Below are experts of layer 8 (counted from 0) of a mixture-of-experts language model. Rows are named router (the router's row for the expert), up (a neuron's input weights, with its number), down (a neuron's output weights, with its number) and show model dimensions 80-159. Each number is 200 + 20 x the weight over its row's rms, rounded and kept within 0 to 999.
After each expert's rows: a language model's description of what the expert responds to; "comes before" lists some tokens at least twice as common just after its tokens as in all text. This comes from a sample of Wikipedia text that the model never trained on. Tokens count by the router's weight.

# expert 29
router,226,206,200,215,217,209,177,195,205,221,211,216,223,164,217,196,200,197,197,178,203,227,204,190,192,189,238,231,196,215,166,189,194,188,184,199,215,199,211,201,176,193,187,253,217,163,156,171,199,170,217,192,235,205,177,170,241,220,206,184,221,232,224,202,224,180,176,209,218,244,206,183,172,203,173,187,198,233,207,167
up0,164,185,212,193,202,169,194,178,207,189,205,218,193,205,218,198,173,208,217,192,188,217,179,176,219,144,219,194,174,208,209,177,188,215,189,198,206,193,187,181,182,160,201,191,181,173,214,197,206,210,240,203,185,192,181,203,235,238,212,238,216,231,195,216,219,210,181,180,192,230,171,181,197,220,220,237,199,174,189,166
down0,213,209,191,183,232,191,225,220,202,193,178,206,209,210,195,203,186,156,201,193,216,195,180,241,228,221,210,177,175,215,218,222,230,179,212,208,232,209,219,204,194,184,181,176,214,191,210,211,216,239,237,207,198,188,215,223,218,176,181,191,190,181,198,192,197,195,179,217,205,207,226,213,177,227,213,193,199,187,170,249
Election-table terms and suffixes: Democratic, Party, incumbent, majority/minority, Republican, vote totals and rows in election result tables.
comes before: " |", "|", " Party", " election", " by", "ate"

# expert 49
router,184,187,180,174,208,222,188,177,179,198,192,204,162,180,183,220,224,236,178,188,184,188,155,247,193,183,202,150,175,199,199,171,231,190,184,214,201,201,229,236,238,203,234,214,195,194,208,205,200,198,184,153,203,180,200,182,213,246,214,205,185,209,172,199,212,174,186,183,181,208,195,176,196,200,250,189,192,208,210,206
up0,198,188,210,174,191,165,171,202,182,168,221,184,179,198,225,217,201,213,200,202,195,224,215,214,236,165,198,215,212,199,175,211,194,191,156,212,186,241,204,208,232,213,210,198,205,213,165,220,164,197,190,156,159,213,214,183,218,206,231,195,195,197,186,197,193,187,199,207,221,188,237,215,181,204,214,196,195,207,214,191
down0,193,206,205,204,216,193,215,216,202,220,196,197,171,206,191,174,141,198,221,238,193,200,169,183,235,239,252,211,193,205,221,219,214,227,177,179,229,224,186,208,226,201,195,178,195,170,196,185,193,215,218,183,187,231,206,216,227,166,217,180,158,195,189,174,204,215,195,226,153,214,188,225,212,196,192,208,201,198,192,182
Topic adjectives and nationality or field words like public, political, music, international, British, and endings like -al, -ical, -ian completing them.
comes before: " ", " and", ",", ".", " in", " c"

# expert 34
router,219,201,189,189,212,152,189,212,207,189,192,228,237,195,226,190,215,207,226,182,213,224,234,228,197,177,161,203,170,177,199,208,207,214,171,199,195,227,218,201,156,187,219,206,192,159,168,180,201,179,185,185,219,202,229,222,198,185,201,191,173,201,201,198,193,147,217,200,219,205,186,184,151,193,220,169,207,216,157,173
up0,171,188,211,178,216,204,187,195,169,135,245,196,201,205,218,193,217,201,180,199,217,205,193,210,227,172,183,214,218,223,171,162,231,216,119,211,197,196,207,220,181,212,230,202,196,179,182,194,191,180,234,203,183,166,219,222,208,204,212,229,191,185,212,216,231,184,223,183,186,206,206,208,193,215,204,227,213,208,176,200
down0,213,201,159,188,219,163,221,208,205,221,199,208,196,240,191,200,171,194,214,239,196,214,202,214,222,212,221,210,208,216,207,200,223,168,235,212,211,213,196,179,225,206,164,200,167,223,221,209,176,200,176,225,254,224,197,184,195,151,197,192,221,207,233,171,195,228,191,217,181,234,192,222,211,210,192,233,173,217,229,196
Nationality endings and words in the first line under a title heading, such as Canad-ian swimmer, Australi-an, "is a species".
comes before: " ", "\n", "ian", " football", "ish", "-"

# expert 31
router,228,177,206,190,250,204,195,213,182,207,252,229,190,215,202,185,176,182,213,185,224,191,185,186,205,199,219,181,195,204,201,147,168,183,177,224,168,182,211,222,217,205,197,190,206,175,218,195,178,233,202,229,185,203,189,199,205,203,201,198,193,220,165,213,197,199,183,210,225,187,193,202,204,146,190,223,237,190,192,228
up0,199,166,239,204,208,155,191,194,209,201,194,204,153,216,220,182,200,206,203,214,200,236,184,198,254,213,200,162,194,209,193,198,212,182,183,211,198,183,200,210,216,204,183,197,201,200,185,204,180,219,230,201,199,170,197,167,199,210,205,192,202,199,202,218,193,198,183,210,180,190,186,192,196,177,199,218,226,205,232,205
down0,201,179,163,216,227,209,180,202,205,194,207,227,242,227,216,162,167,179,200,235,205,210,171,202,205,212,205,231,186,215,172,239,221,179,226,223,215,241,197,227,242,223,235,172,212,221,186,213,197,225,210,222,195,205,183,217,188,187,215,198,167,160,204,178,192,196,203,199,173,190,231,185,187,180,221,189,221,241,206,192
Table pipes, line breaks and spaces in election or stats tables and infobox fields, and short values like Y, No, Yes, em dashes.
comes before: "\n", " |", "|", "-", " not", ";"

# expert 38
router,194,192,205,179,200,208,166,229,195,216,229,219,181,223,183,180,163,193,199,211,199,150,224,181,189,166,169,214,206,187,223,200,175,217,208,190,181,208,229,233,231,153,203,198,175,182,166,201,157,203,196,180,203,192,197,214,227,207,192,192,209,203,204,219,182,238,175,208,210,187,201,211,162,204,220,223,202,219,193,214
up0,195,182,242,211,215,202,185,199,220,180,160,204,181,185,184,152,209,195,204,189,187,197,164,199,208,139,164,199,202,208,212,195,234,195,175,148,212,231,215,205,242,192,209,190,174,193,189,179,195,164,204,184,225,174,217,192,239,216,154,218,192,219,201,186,173,212,169,210,194,181,188,193,188,209,238,225,206,199,203,201
down0,163,201,167,212,192,217,186,206,215,199,190,192,182,243,223,174,167,195,230,253,170,188,162,211,186,218,212,187,202,244,185,234,186,203,207,227,163,195,207,187,216,221,202,202,197,199,180,189,210,242,211,214,194,192,198,199,204,181,214,214,180,199,215,181,188,198,207,207,181,215,193,200,215,192,193,204,230,188,207,206
Conjunctions and, or, but joining adjectives or clauses, as in long and happy, severe and fatal, plus commas and short word starts like h.
comes before: " ", " a", "or", " and", "and", " with"

# expert 33
router,193,187,209,219,177,195,217,233,193,201,226,212,185,221,218,196,210,184,204,189,170,234,216,215,169,178,204,209,188,215,235,171,191,194,211,203,222,223,178,169,194,210,168,190,218,188,188,217,204,192,198,181,182,203,199,185,222,235,200,195,190,205,163,158,218,197,185,221,229,207,212,149,225,195,204,195,194,201,202,220
up0,197,188,242,191,209,199,163,195,163,164,206,196,186,199,239,181,198,175,202,183,213,191,202,195,221,163,161,197,236,227,234,170,202,185,195,205,206,184,215,207,226,191,213,194,200,225,180,169,220,208,222,175,180,186,194,200,247,226,215,210,193,198,188,203,209,185,149,193,182,210,216,195,227,195,216,252,197,227,217,222
down0,183,232,206,206,195,214,207,212,192,223,180,222,220,215,210,177,189,166,186,254,175,204,177,178,201,162,213,202,181,213,230,208,194,221,214,197,185,233,172,188,203,183,194,168,213,165,200,209,221,204,210,214,199,213,226,196,202,181,172,189,155,246,196,178,226,200,196,197,193,207,231,213,235,209,201,204,209,179,194,163
Closing parentheses after dates or countries, such as Mayor (2020–2026), and capital A starting names like Athletic, Aue, Austria.
comes before: "\n", " |", " is", "c", " =", "cc"

# expert 28
router,171,233,203,196,217,179,212,182,193,208,173,198,185,202,201,199,203,197,248,226,217,220,247,177,218,198,245,215,219,208,175,194,204,178,219,189,201,203,208,178,173,178,171,194,213,203,186,207,189,188,209,189,247,191,189,223,209,224,217,205,207,232,173,152,179,183,213,234,195,215,191,186,210,189,220,191,214,177,184,187
up0,186,198,238,247,203,197,190,223,197,172,220,230,198,197,241,225,196,199,191,199,208,205,179,208,214,199,192,207,221,160,200,179,204,187,156,179,201,208,183,194,216,176,180,242,184,217,218,196,218,191,209,209,224,178,200,192,204,199,234,195,172,209,216,152,165,208,191,216,183,192,199,240,210,180,227,241,230,209,182,195
down0,210,208,175,194,211,216,193,245,219,229,165,236,233,229,234,185,185,149,195,180,196,204,204,200,185,188,210,201,199,224,210,241,204,201,196,203,181,239,194,193,236,196,222,220,209,195,253,190,211,193,229,235,208,225,203,222,202,155,220,211,177,209,202,171,194,215,221,241,194,197,183,219,206,186,197,231,185,244,180,202
Past participles and event verbs after was or took, such as held, took place, released, plus score pieces like –2 and "v." in case names.
comes before: "ed", " in", " by", " on", " at", "d"

# expert 58
router,175,198,157,214,222,174,175,237,183,229,202,214,180,234,206,203,205,230,209,233,188,221,222,214,199,168,201,186,168,189,218,235,219,206,218,190,182,179,187,197,209,239,210,197,214,193,211,187,193,206,210,196,202,196,229,189,198,180,215,232,184,213,189,201,154,162,208,171,212,197,193,235,193,217,184,207,216,204,204,199
up0,179,183,239,235,198,206,185,171,211,219,211,221,197,176,190,173,208,207,205,222,175,192,180,215,274,180,175,204,217,202,162,211,179,191,150,203,186,219,237,211,207,168,202,219,164,185,193,172,216,173,216,183,209,177,203,187,210,223,207,184,167,185,200,205,189,182,193,215,207,193,182,235,211,241,218,232,210,221,207,207
down0,215,200,197,260,238,191,194,228,201,206,207,166,171,230,200,204,180,177,221,201,182,201,175,222,190,193,177,234,188,203,198,217,189,214,200,221,206,192,178,200,230,198,173,181,172,203,156,205,211,186,207,242,196,170,196,213,211,193,216,213,171,179,203,216,186,210,173,234,208,218,221,204,207,232,223,203,199,202,162,220
The letter s as a mid-word piece, often the second of a double s, such as Cas-s-ette, ba-s-ketball, Mas-s-achusetts.
comes before: "s", "ion", "es", "ible", "ing", "is"